{
  "num_hidden_layers": 13,
  "hidden_size": 192,
  "n_experts": 64,
  "experts_per_token": 8,
  "d_expert": 32,
  "d_shared_expert": 64,
  "hidden_act": "bilinear",
  "moe_layers": [1, 2, 3, 4, 5, 6, 7, 8, 9, 10, 11, 12],
  "router_score": "softmax",
  "normalize_top_k": true,
  "routed_scale": 2.83,
  "balance_loss": 0.00055,
  "balance_bias": true,
  "router_cosine_scale": 10.0,
  "init_std_router": 0.00647,
  "lr_router": 0.00102,
  "num_attention_heads": 6,
  "num_key_value_heads": 1,
  "head_dim": 32,
  "vocab_size": 16384,
  "norm": "rmsnorm",
  "norm_place": "pre",
  "norm_eps": 1e-05,
  "positions": "rope",
  "rope_theta": 10000.0,
  "rope_fraction": 1.0,
  "qk_norm": false,
  "attn_scale": 0.177,
  "tie_word_embeddings": true,
  "parallel_block": false,
  "init": "uniform",
  "init_std_qkv": 0.0349,
  "init_std_o": 0.0433,
  "init_std_up": 0.0499,
  "init_std_down": 0.0499,
  "optimizer": "soap_variant",
  "learning_rate": 0.00364,
  "weight_decay": 0.0,
  "lr_head": 0.00593,
  "max_grad_norm": 0.5,
  "warmup_steps": 200,
  "schedule": "wsd",
  "decay_fraction": 1.0,
  "decay_shape": "sqrt",
  "final_lr_fraction": 0.0,
  "batch_tokens": [16384, 32768, 65536],
  "max_seq_len": 512,
  "doc_mask": false,
  "train_tokens": 249100000,
  "max_steps": 7721,
  "dataset": "wikipedia_en"
}
Below are experts of layer 6 (counted from 0) of a mixture-of-experts language model. Rows are named down (a neuron's output weights, with its number) and show model dimensions 0-191. Each number is 500 + 40 x the weight over its row's rms, rounded and kept within 0 to 999. Numbers have three digits each.
Before each expert's rows: "raises" lists some tokens whose logits its average output raises strongly, later layers aside. This comes from a sample of Wikipedia text that the model never trained on.

# expert 60
raises: "the ", "a ", "his ", "this ", "an ", "their "
down5:521495504472482523541420554508506539510550538547492579468525537495508521490530510497497468523545527450468425595500541430505462452477485448540586444574472475545485470487513409542533514518389507447496503491505486528486390541539504489490432445497444526533525474530511595472491515483521493462462501526482526486531429513533506600555474441506525528437502455534515517518508573534547511440502499445513556568558515467557426542498460511454522526461569478443508542473472515500492538506476570482504518435506463519536514519463595528529484498440460455452504432560509455467506499517513506541
down6:466477532522533464515591441481509467539547556535508503413553504475542540477437531444497496531558519487559525467531493492538533443493457506522492483513503514507564486566503531526513452543537446592494491494540549464534445544487562480451538518448483496444546463545436518440527530509550576513472487437517509470475500454402509457510519480449494476517523531498461505526480518552453449497554495545459447431489524485446475535525497516479477487490525479558450499518437473484502416506495449477581444507495425462484542527473452517536562460493445484443460488447489425502456533512447348455
down7:539522507559507536553522517483522496494513472468458482498505559486483490529449547557539526516506590474462545531473559546501529504460444534509441408495464423519454517551462558453543528484502494432505466512568447486473481505535509468462466515507567485517518525392537426506483507481564419563561462427463485562534498522562487507465462518496569474499489492500480513531518513484443481511463445466480503534520533515516453464408482512488510480505552582523488516516448512474455482522513484512482522403430530547562497422467443506584475604474583465450506449460496525476492443526521514413
down8:487511573544510483533514486520505544470537490506439478464484503577550538483456561400481442495514448522496548505512485558512419546446543450493477438552538532485509485486522527526497530462502474460566439498524496484457535439481541519488504475453545453570483525545430558508506464480505534441483491503450423531476542483534491459453494516502453498503462546440453530524567475516520380471525456515467571518521528544488521568437598502555515431511486481557451459447511496469472530496606540531533445560494546530501486486483520515557430544575477472489460503420470481539496535549530436478
down9:505480490489548538521536466524538497477454511452510424462475559514489509475476450514501469512544494472463545508490419495477413498533490524449552504481524498480521520516516518536415447523541551467460472470511493572525512490506565559518488584433561528568522553500644487527494444461522559473527542500557462471537486510487546500543523504529506518452490602573481528488497524533570509503553506465557464473557446462524494518536544473472479473483435511557460502595510509512534472514417564491495443488431533455473560435481567515590518564560484514518411498553497501490503467499533506556
down10:496481501544469560458468511412510553536491559466534495571535547476552532478473542441515509471540437462466426411529466453456552518483511509447540499436502545451484477474493478517450507451522517493425525501546494506524490429497509492459450526497464500540572484417447513444498463485508491411524424541592444469538483430503545459508536580500495558445537465518466487616571517507558463552452440478490446523505480470519466533569520469547462510506526527429481523515488494575482542519537470499518484452519551493458518494463562524484455419473527503478516445459550542485486553489476461517
down11:514415524591486483454519483445542433461516494410446451507551480534530545472513499551534526503578562536489494524475523529512493536425533512492501547510519464531474485546501489612546460518455519514436426497454517473419456471545578472426513534538505538421534524540485424515438596520491549466568465551526502517522501419502519509479494489516545505434567478467531526482443498540545543541473462501453502474506454491527472478505524432436535453623506501496521511472543479475540507524552511487514497467524558492500423455487485496545487498457524563503509527520416510498481493548504557461
down12:486535486580564518424454533489498516512495419499462471570507493433461541474552509569506485495402534451517396509496522457486538510521498516516512453554519515528509477530460471562508503500405553501516481484533544513513527406499462543476495537495477556479461490576450473513436500510462479521476491504497532495473458479553495503477543438466547454515553547495517432514523436473507524467589547551538465512493550492472489514595425545444522483456508454492493519512511550485519518489460496481429533517413463515520540565440413472480531526479593516451567532509486455461445464526470504405
down13:536435412551454484524468495551473527503500469466406488522491530476457514517490498479502497532482466548581504552526484497550485568517513562432498533555352448455467517525543515527456538483476505491396537468496500552568505399484561531491507536493530482506507516504478514587475558482434494519541519468479573535481494502562532499473491508600513532574591540464551504533516482487493445479459501551563467551517479495467450503519470473437489601464438474500498539563566524488574473477484467500513515524517502501509498515528488512525556455481506564532578479486480453495515491565455517476
down14:493493515462537561535487486475480511499485494508557456471455497602552473522534498547488544491486536578550525481452468513536435440512434545526503473569570473560500504514502498457434540540495476450500494472476506525519520543483502429446488469497559419546476483467518477508549574469544368459542479444563506481438520551576467432535582436516488447529467487506515511449438479490566444475548546583458405475431523444521440486531504545455502574451496448512533473494460482520528497482460497490451517481513485514517457549456454465526551518512483428520474479502502458565486482532493487469

# expert 10
raises: "ans ", "as", "ans"
down2:557472532499581464572478408520558520502507482494524455436472500552480504450478490505521550505448566386528517494547443410526457439491521502478477456504535519508519524444619558548491474524508553462440468517515478519499555547537520516539471405494463519575522543509515496394487459530480543556561481469466509502496440539462445446542466543533456522432484483512476465589522482505442527535511497481544451508507480533507506511547515522505484506528422485539489405574500526501516502505562471511483527451523540503491479491542565507508466513498578524512505504439450477521502528480552409546
down3:448483425508496507518485549508442469557443442507510513490511515542522534430532474522617518469471500484578498484467534476443529447539543531428432471549501483489533501491477538526504530496479537482515553546505504569540523533439588548467472474481509496516483556554514442482470542491475423565519447547407468493503465530479449520501512511507481492498495521505479453461477456503418608424476471443549535548523493496479472527512451499566498443491453567532545527505554500530557497401526482481458600491421483473561485516498458467509477508577426474501544538564466479476483524494434506471
down4:512502461533503486503409564492498567474507511582496537515509488519457507436525426498477532446537512572492469435376510483538491493498498463496526528539485530519518492549464501451587443550467461606508456482540459490515508477504499480487546542565495553518467477495464551437490530541472449463441576506484438478459578541516466492528491535572480575437528566505518522484481511511489534475507528505475493564537539516591526532440547486510494479551447479461486564485466469529529601550474556559552464492460530485526447462546539475497471547475483449559516539485485475417440525475518446472
down5:508571527527498457527387537546546501446474509497529456564578573478511523475494433490440531530497486498453525392588424467525504560468515466503543448508499466491521491457518468563474531488525518478539457468453512551505502518469528485550435497530484503488499476476529500411494551548578507540490480500499461466479483539521559509487467420440437497488448546442524529505455519499592448537510528491526438495545537502470508450496506628425427516454499468519474462523463504497537497493491441577539479498513565508461463529456529511582457470543474480469547468457480529517485499471494422557
down6:544533497543436517467511524518469443473496492541611488506504520511565531525465505467518486492510438522525489454479410459487431526536475591555491520445502473516448534468529471477420519523520423538477445495434505539506515460515478474456465462521499540464505444444545439501469547519484523501438577506508406488561487600411483548472553564519483522440475510543540545577471486491536445545414489441510527487518521529525463473537477497513439527493522492488528425499475491456404452453468496555432492549466489473519530518484519495560455454545487506499431492496495504458517558560498421504
down7:540558570480475448532505459525466525406533554520497452528521477559464511509456502409561510492497575519498512492509517549470473527497460502543468516525527510480465528556512539478520499501492442544526487480468494579550508450519532498536564456513462575481535537552509518493556543472544436458530501512480450531503525450533522489430559476474475561431550469513446471444496536515435516538459532547433511515519487469539484469486463540520487542477419410513428440533415473475554514512513500470531513517564458513495512491490492516564475512592483494514419406477420411479544459521507400522
down8:487534540411467533514510565517544461608530515501498531476471502470522513548539477616512499510493486507560472523544473469492460481534483474491536514496471511518516542544480496437489522547484504487455528520512520462475451488506550447474422460571523550455565539490500545525545488511486500521435498528506566498560469512524590487584494482476548467419484488469504465475530472497533446468526506525417495443459498547528532517407561489528517558511513526484524443425447569441504500551575506468490519524542470496518436496449586436495568521469532478494533466546481427429497491467448386459
down9:464458459498493529508476442465560578496509511452463516437493475499508462504565446424552564476503497423506492485498468449458502497541514535503533515491455478486525459508471512556496526467543431497491470540545534402495547522517555567506502498500540542551466439473567501554513520443568471482428480465469486478426490503471542529484471503544553538507540497531456504380481530556538472537499578532490462470412470472421518434575496543475511493572513465524542465497497517513558507502489502419460503523549548517506493500401581466498556522511499483495417472546495418431484522527446519548
down10:481544436551495544516582561486557461493466487480448480538508481570493524530442523503522541494473485466479489578496496567561563487511523521579441503568519571413501465529533555462485571535463507430571506521628447468490424519476494572537499535510456529522462509461490479530447412475553442482469504488547462468474543452461522437475520497579501533498520466566514483531488518490478495483474446507458479578530524432526476452481471467458465513497551505488453402483505501483545457487510515568499432505493481530468536569520548428490545498540529519499507468494522564491476478470530440453
down11:449606586488489502486489524552470488472525457501517545457511524445564499496554484490491475562516438437494498461526508500501476436404416520449467532501469526486481580509371482445483493505527507533501490465512505568489485516474456493472500477445482426514471537551449519549566551558539538551512525517442532539435448483537512474514492509481462502448536475461566538490461482530492468467556452530529530410504405549560537504558518498447485553557558510489518464555455533540465496509512507503595465476565550517497425462507569424490484504509536464510497491511469483512447461517484465442

# expert 28
raises: "=", "ott", "orn"
down2:460478457485447447511526549486480479459494541526506539461532444523420553598504494440510522538500476506462384542504511467492561556396500466468534465539450447473431523484567537513506532463466481454487447521540538412551547470494506455480483551527506501427542515525468570478499484480482490529478534499471453496398578496498480456558473484510479467510537440523540446448476493473552470451543512571539466519524514479442424378546474536456449523506542542478548501472521507475446510506489474513488509499483455548497552458405512538481517489436470444496527521474471491496486418476477527465
down3:494548445443455525491561502583472463490525434507564551557465471552492505532449519405459474536459465509487490545478565494452490456487447448517439468560422629529501542516621541522535464503489547505453506498486488521527575490510484541534533552476501504563512507486501438466480522536486497543524542530547442511476453519519515578581479495550545524558464534461477502454494453573541445474469460558532473458503486520484543459525429506528480485521454530543499507483527488489518529456559515519560498517497517526457551523477552455509510557544580498520468541395506514436434493520514507524
down4:491587508461549446514493520508599424442580493473465472472465559495543557545527497490477458493438490404504415543480444523532578403451497484514536488495467472547447540537461509494508495474484490451522541465470496429447477541464522470451476464516408550541509457487477510562504457529491573410501533455546509527494397460536430530488465522481438476455526435543474511429531544498490470483529507547494516533488529524531490484500534565474457476499481546482580487491484498448423489435479435508547502545516531505556501520500534500521564516448524499533495533466564498511453538470485447540
down5:546509483508424462504511495431427545525502546482510516547539551521455486452538453439556522530551527498463498531461493431563507470497484478500492535497542464523442519585528468491593541515555499452482560535540484504500385484515481547511445474471519515596547427536457513509482493489450526440452444510525521542492483588535498512562488496443497542503531539564488486442590513527412508515531461463530476521569510526516458509465527511567508474472382428461472498510556511513548474527487448512483522513441496510518526446528507576463425516516532479512507448402530474505451523537462491519
down6:543419536565502493469515422504499488571421482478420448541391481482493487480454448495516518489453498411483496576488494538506465486447479497499499475376494505517527548512553488532456461558522529489490457545518519413478518530524478496517452546508454488507527556510490496440453510519473563479556494542516575454552458502519502511542516540499513566457433518484489527534528538564451422533423409391520529507525433575553506539452464513488480493504513511522482464491521521524444458499500487529442489401518519520477501555513530479535446575564457554515466505471494514496500475483472451522
down7:469536543417471515534472527515485467487476479461522513566473500471458517545472536545483515520463449513503415518465464494439550488497487409556507434490494481528489403510523438463451583523490548409520479500463505434469439551522536556449551461545460515493491535489523509492497490470533490486400444465429530529439562563461521491490485474603493522550534509536576465549516585521510576450497471468496517553523470530597490480540463542534483494502497527492564504474472580489442471495468479510512475511482513458538485534568494497439488465500492522472495448543459441599441465533542488474
down8:381453476545517527516524474509502529534553475436564508463450514486548445524527448549510514449559485522530526434474499476505506524556461539506479499468461467565428531486547528478466526503493499507484489489418495512506526537460480458451499559498483506576542503479463514627449479516513492562543560477456464441450526478533455462569568508547459553481472482530467519509508483420483514527484480487569460502514480575434513467538485514507535479456569472511402518493435511542540484547491485476502530524520508457489445544543527471580582557508625558504540479491538494447541491562452501504
down9:514506549481484483547507595432565471538452568539533567473491504452519487546500524571455493480575494468503495500517490452464573471473416487575575483523562543538532490488526484581489539487481445519488469512477466471445554514473433460504565469504466443475437537426427523467481551471543420474584502548522503440476505494504551528473509472435473484479449479474444436431513471545460589549491538453530485575469484516514462479571523525475463530538489508513509501471513555430527481499487520541496468521498522524532521462580519533467498478490525564569460562481479447522556453430498481479
down10:499508495468476495547484483479451524488468486578526532448602460537516507538440399570530523509583503488461517548506537514506476546497543444415498497469519529486436518425517447490526514499503445557506503456474512575565477532460507514537499407514463595556541529472513451525514456529501513501535433539500474489486481512436561472532535483445503530463462438373484468526492478508510502539482511522526441524438494548436569513481481476572526457538495556504523471490474543514447475530443481422546473549506527506457546526433474473428560455469542514512477520529504544550470463545441454457
down11:580530532536511578492479567484457515542565460484482424512440507468492495509579471557419550559460500468501578483468471524496460498592468447447484520520533511515468396548485539458461611465513578492478452509522449501525549567507457494465559541407500452506486517486479529574515535423493569502472525530548518496486500533493480440420498550472503545545568497511536475526508475508496477544490558539491555493550508496468504465553477518493502571549436443487521461554505564479467473509497497459464513545503530518516494565556487567524577445535483470481491473485560463533543497488462471487

# expert 6
raises: "first ", "released ", "renamed ", "taken "
down5:528514513471490528469464530524491478486453411483508488518546507481512512448576457489471483506500509473459506458516433486470529457500453525559454538476502494533407450543499543467487441589511454583465494474482529452519568557482444491441580555432470485511498478459538428535511435523552423501479516534470481430485520526492489463598565519439549425528481563506473457475506473556490517465631544595531517482483470497479552475576453509562522478493504542520478518545454532505503477505492527524561481461463532511460495452486433484491565550511488425551464509527467467504532474521581511488
down6:457484546472497505551567489521471463506536491486513510420413582555500436459471510526524526561514491451488528566491464544513483545437546498435476469536525500498522438489422515495478538503528477472554511460416474560557357477581453444462470428480514538556449499500536512470526503454446497544440596482418485459463414487517501493469526461515467489489448494496508459443571482482516509472487516546588544485475514474517475499499528520570492529538559457495485496481472506466497598529504498514411508533548500443496494515505508583474522542497492487428462510425524495531495522465503481464
down7:576491530457443418499459445535434475471519514528519532501481447493539529452477531483535499489506538466484493505511507479542473532481534502464573468531427574486509514513455547558444550444591548469568482524480467473493552496507515475500513449514531529524483460481499560444458508545489557462570485485544533579452561458595560431481478527532462451499469552475578583514478434477464510494426493544522485517561545537516447495544546480421475495475496529544528557504495452527528520527477445488494473476569569520439479509451498536419527487545498486514575511524428529515592519495482438527
down8:481565574492551456537592494546530509513526512522532537545470527526554494476489459560522561502495544475499526535500576521462435419455450494483480578542501474535518476544578570423535465495499525485528601447506505454589539543440436510483549503476416499445544476452536465477507516435490475494483519474510494547548566434553560512520470542541491518520535535514556431529393497526439507526449451549474504523538512467538538444493468434488523526512496480489482542482454500497478510439448484407519518464508516577408514428531535512531472469540500487520531536511491479519549493508506524492
down9:445452508512507455532464576536535471447552564480495508481525500547575441477555557486413454458510500508527549481500434492477509562531477501551476432487505536450509500533429485503473544559473515548502491459448496511506441423563484548514534446435517494473537485491454481504454529490500506552573474522510536485455422510431481506495511530480492460497477448464536536574530424498427484505453434505519560450515540490460563501475502521516507530454493494527514556407515526448515552505503546398464559544514458493534490564460495478419475431512539552558449527422446498455464538530570522515
down10:558543547549526541500467446413523449574515523510546498445464606514540549482510469475535446443514447538495462444490512491541512438463499509448531477542543493514519527402589444527460528420479530455536525472437427485469523439526482458479443495477513439538504508434540536488448501534484414450502488482581445448518456443520533459535521506515526536464503524556518506523516458476537439457499487498492456550506554477528471528473532487543551510452481480434488489467520447499584524463472539548537511501487540576461545541524525450551479561539464455446480535531506517401505500502479449519
down11:403448515460476465567468402474491531452486555507516462519444520525482517501441490486527505524426486551511470490503471471466491460464481490515488469512424521418486561464550481515516430471552556509464430498527508503439567450454443567457486539498571513397499548508530527488550470565475439478564499476536506476453509499469464451428521497517454446528459420527540492587524432480531455465467454574541492456473512445466473518431577527450431546527457485542552552510462453523477492506529484497532443521491548470485482495493497469509500475495479507571523539467457497488528446557490459569
down12:430498470408477492462539491541413487526481545476529416484481527496475557420496472481549517479432512498505503435483537455540481422618441437522515483554539563486525480479481552391538499450536446544426501456558562494510436529528513575506538446502497500508504514492472471513485528552558450530466437511481499447515495463570524499551506549505450509541576566571518503531504530436458573563510494545487533514483510493552450556465479505491540529505442499508511463549511515518522549496452541502469544515432435446515527567518496496509479508494444490461476542499510503475527548590481494461
down13:551477519557556558499505460476582480466484540482456507573484517478447486453505487562529446474519470561502520482470524513439531509504536479564547486467538511530482562467439503448481473454535542535430480567545492525498533425475564480507472545525540500494447467544505430464482568475494527523533440451539487533594493534529509535483475532477585455561477505485527431548466449557489443527483520531448544476464505444435510452507510452435538437440485459468406488496504510504521451462557504471507467482479595517523488484461522446540468544444546511469510457433547453476432459560497576541
down14:529438557502529542518483546476526416510489452521533477520570584403548507508473440487543509508496572447474518489543534554511517503475510479514495533483609489504515507549530505561470563478563417463516516504523461453502480479505453506511532567498536544460480512524504578470517569434538564568514532522527496537477509534415448556476519559478536520463479547466504509511493543541457487538488511513535508541490449473489510434520438572496518443560450524481482430471489600547497489532516466464474481466493526556514438540507600537506572542477482518451442572498484523493447411527494494445

# expert 61
raises: "the ", "several ", "around ", "his ", "some ", "that "
down4:460534601494539457483484520474502493559491552506471424515509526570441515473483463474456456490403495508533519466511500504531578603511498555536437529499537529516501495518438516495506494465464510515551532453592570476545511518519490528479500460477535471500495468513489475459449478445582488458482470383479480478536425442446489507503551597537535488482549544438491486462461427535483476504514506456502502520483485464509458456543505488570513497480513590541492439469497474469535488471516457467483482558448496478541543521479485572469409541473450447513496574399484539450435470511539466468
down5:437495523527480490526421499458456493502491449481551493474475461639504441479479576465563471512498401436457407509542529501528555529582490483488521550519503508488510478470548508533500561585483496488462537491488545520573512464488503477494488528448578554571467511456482507476490555477542459396442541545521521446479524503539470496497531573500455464513489467496486526536540513500587503502485532494488512501442514456510487575533537500518540539466543434524507518442561491431484532514496469470444513462499608498529538543504529490505450544507430420461496509432558525497505505475556479562
down6:463439464437460507458542570488472508528490563572485490493539455570438487517510527424526507513469541507562535521580473479519444487473505458451551522452515505500479504457458515532537508576522479429479489541491437562557454478436540525504513467433535484531465537552472573450507529446515472512540448475439522451478445472398480526489443548552414455540502494532479559481443463545546429513465494566486553471424500512546528541529528501502502467484535523560458504558483471412434450457520541569519507557501472483509500472477566442468492429489545514530512483491461515479504453466562494522
down7:567600454510520561528517488557501499487501559599515517446481486427584503504528497495525482483468486511439474530546422555563480502418501499466493551480510558482550472491463522514482522493536517509491518404602537531528396474457503492521501556473577427475504517533552514490458468585508485519539448483489561529469510540530525481485443463505432474486513475499518482490495541535485505516507491515545512499525469523440500546485586478480454481504504592542523516570548509494492457504538503527525395574503507484476571545539531421469501554484429524454471491472500533526506461543418454444
down8:506473427523503540482453465525499468484442434460557500525534451492503517489497457510551499532515498497496508494520575470495517503425544504537495404504498523488491508567427456487477501538542538491544425553496457542470442484489534460500462516563551561463568516515491479550438390414578564521555458495448474521516442470471556549480509584422509446506466496561467555506497515471421469520485480512596588505536523434497542489486556472512478520465468528489510509546523537510510532468503486458533465468431565499499496428416523463503483406530506499510518481547495536526403488531490530489
down9:513478495487549463459521562540529462554483484444482502529526530490519513504442457468512568487560523433512558573407508466515488545485525511444582505507527496440502495471512471488526450498492539466508552534448512510474456509551483506501524429470498479485488467614531483543546558496468509517468457537477500535597513470430482453574369440512467571501557563592475444541502574491511535523545497458527440517484516538468569444436440446461506483592469555536471500452494493532564490503497524499496485525559505537531485475499506517502471405453572457515514486505460447521512492496496544526
down10:491468508523562453455557536501559474569503469539489501480532481432471533498473543489498521553523472485523539475465567510481439464538455458572526506526457474517471521576492471474584464470488565514548485424512494577415520478464577554529565504487483536574479537485424479498536493478454487526536490586517488452403540540509522545507395474555516510517570527567558522489469555531456477480516544532470484445464508521567590471491439486412536484495469508524508462508503539566503453450461534550543507444505447518457446461505460523520498540493496453475435523505502503521513485452475416481
down11:451479522530487564527483496512547477524483473589417492450502562439534568473458540511540445530472519493474491456471514553519504561461485497503521454525513486447448448507501540463441488521532470544625407515544454481546512536477550574455472565467527513485543541536504512523473512451471514446495428498486530574495462506480522489536499450504450489531520474470558480470591478526508571475527524499489553510571521522526451557499568578492528506455490491587417518492421485512553460474496467484541411511457458465499533563559463557512494600515450429518462511516524534514504498540494507485
down12:498451441486489478475463522483420480496536479466513532555484424491520492532546527515542498512434503437462474498438545525538516513495495471465488481521483484530516518474471481460543531528492448466516498481534489493478559524536417507484428523486463495465560455534430496506570467531501410533479504541475564557512489429478501569552511531491560481557507438463453499486525423449469564482518474535570448567459436453520495498481540549419501447550521530509431441518477552529652539505503459477504515502533479510536465554555499519444577517474518408466484508511524425552531440546446527478
down13:507469527489535481412500445507472485439487436508498508514474540540500500564521470387554539527423504463470483555514525434441488455489464500520513524531554552517571478549446525501574392487528466505512510506592470441414458543454386533500482474493495446527547493452493461543490420465489475543519487442493492458493476447519538494542484552502518482464524484542556518481424465441506516449545556519507531558518609548455559503554488456408487535496545535497522521510437450507494440456426480497490492466492495503443495472528486489536532483493493471557504518549438468448485480477472500499

# expert 57
raises: "' ", "', ", ":"
down3:488452465526528548522530487508498504511504480480524452456536520444462525524530490516498518458527485534522555575589451508504468460483488494544531396562507554510510458530537550523542518471468419532572464498495527494511554507528429557530417518488494472478523420603465432484550510581453444441524518516570583471472499530509430516522522472528447465518496553488572475468602574495519526516502477464519434491454471574501493517538482468521522503442481491504460504508476536561483463530600506469450437515478514501444514543491537461417446530512549544584496505487535567505458472474502512458
down4:467453494538533530502455559464530447500485508560555564423517482500506510496429550461499494455481471477462434449443468514510469526463445505488471505426496543484497482500582469472459462504430519494526556470484505508503461475453593491499517511553481494550534469568588458473570454531539542477506518613535509461494515441474417458502516535480516433524499474520485510462569514528513564500479469486464505523552528548466537577529494508487514500466529603415494509523472442511516446452473571496489507490480457580476417465490417510487581510534487548471489569557466472458518521424490553505
down5:492525544538498475574512426525573476516513588479538583454527510532517553508492390575534499520496526490608548469452508466506451519533491512571475482531470541512487466497450458554456479494569513492506492518461481540464480499502449459504553581564464560435500543470471434518472499479415518462504517473456470549457482572589502466523546456497484471502443524488537566453556509535468449484526506525530524473532451499529485457492482566501596525451501451490504499439474498520474533538537467518540532501509569551482460534393561506403540504545446520499455465465473517508471492539497503499
down6:480543449481538455470488502525521464432464439531531497474536567496452419483521521517482492528471458453544494476540526477449484491570436514535462502429516524463551502592552486465453504507546561471496577494518446475462462457540525540583548447546533443507532549482521430468591482491502472516467497478543434482490538514432495529501547471593463479448475489483480501447445576536516531494438480490519514477515521502477546575470492470554521529497481543524483502464459527473556434528471561518476477466527470608469549532486427457571565527499515500441544504455484474559418461444536468529
down7:480563482535477460508525547532463478514536450466491521523512523503409434574597470532503497528523483533546568463445538435553488504497492582494429542461539435526554413485464474514448524505519477517487568561524489461399525587490423465473455511510518434507532513501526502495545486519428533502515584450460532586419458460568517453494455485496491503444504477449470521467548445505424529472539472427519487430503499538497515498533473503480530563455491575489508530421479470530505459533511529509455539468511472529543455504483576488503539447459533501543433505494518483451539482541498524488
down8:412480503423468557523474476500470440538485561546502518484503501541488432457433497456520500522537550520489482483539439446457472490516547545455494493498435458466514559486497494521434448549452536528488487509475476566500543547485567576543453470522532505542530494505594466606439504462570480539528468544515527529510497463493499533542507512538428480517524501505513485549386433464495513505488478500556473489470524500496519551473458579525583464494470491496548486547493523501556477491524464508548419513488565589543505510494476440432497552574400493539496433458468536544515541440505478531
down9:445479461533536494524530516473541446483450557500538477458528533518482518511514501433490554510523549459530481483410556569541401509526507464489538521465456485531458518453501561488541502484461527445434422504517503484546586547566484502408501475526540490509535513504526457559530562431434469489489533418523484529571474551523488484510427487539530428542471566511497501435495478440471550528540530478524480486505525496491493477492559495534446538549494512578569522452460489524547429531463462553430525422499491465492459505558512512563481512545466536478455473513458519445549607479490501432
down10:557462510537558476559511505507453484513496432469401495528460495451463418554469444424452447485516480558478535442464509519455539517553436583426491525567465476490491476497544531496463482502452417507519491528501572611496471524486477593473508526522507487513485460557529465523462531404548482471495439449465384562562525548486461532582525495475478503537562477495484575420530483531478477447503466470547500496498506464515458523495527452446498485493490499482441457419547465511526528532504444476542463504485470525482502515501486526428489460510539504525523478519481464455476531486521536419
down11:496464467567527454540472486442518471518488494453567497539467549500531530433506500532408502500551531488475555480542523482458514542427447501505579443509446534542541528524556460543481512520384523453483492485486508559511495458470455451443523477506542433504597496548452521533420513539484509459534500526496517467505464496465523450487511480461473473494479509517468502564449494593495564499491549521509531464534515429484469541479467497532507493519452460543532495506508519436501459586554566536553515455506503417561536540485512422512544452562524535529509550451432469599527527488503468396
down12:507543451480506511475455488525487454543576520495453483520447474487462514506518493484495502523523463560528563536556453523483394437549489489492511504555519497532535546513427482483462471512447517532475527540473544496445463470481545484458523505510482440505538522471476489554540486502508460469439518496540451524446426470435458503490580530491479450520521513495473540424555539535565491512459477468469543451443422550501499522470469532481449499574536561510467485537516501512516444525479476514621587530547518464525452548531574505462570457559506493522470594459474375545547480530541540576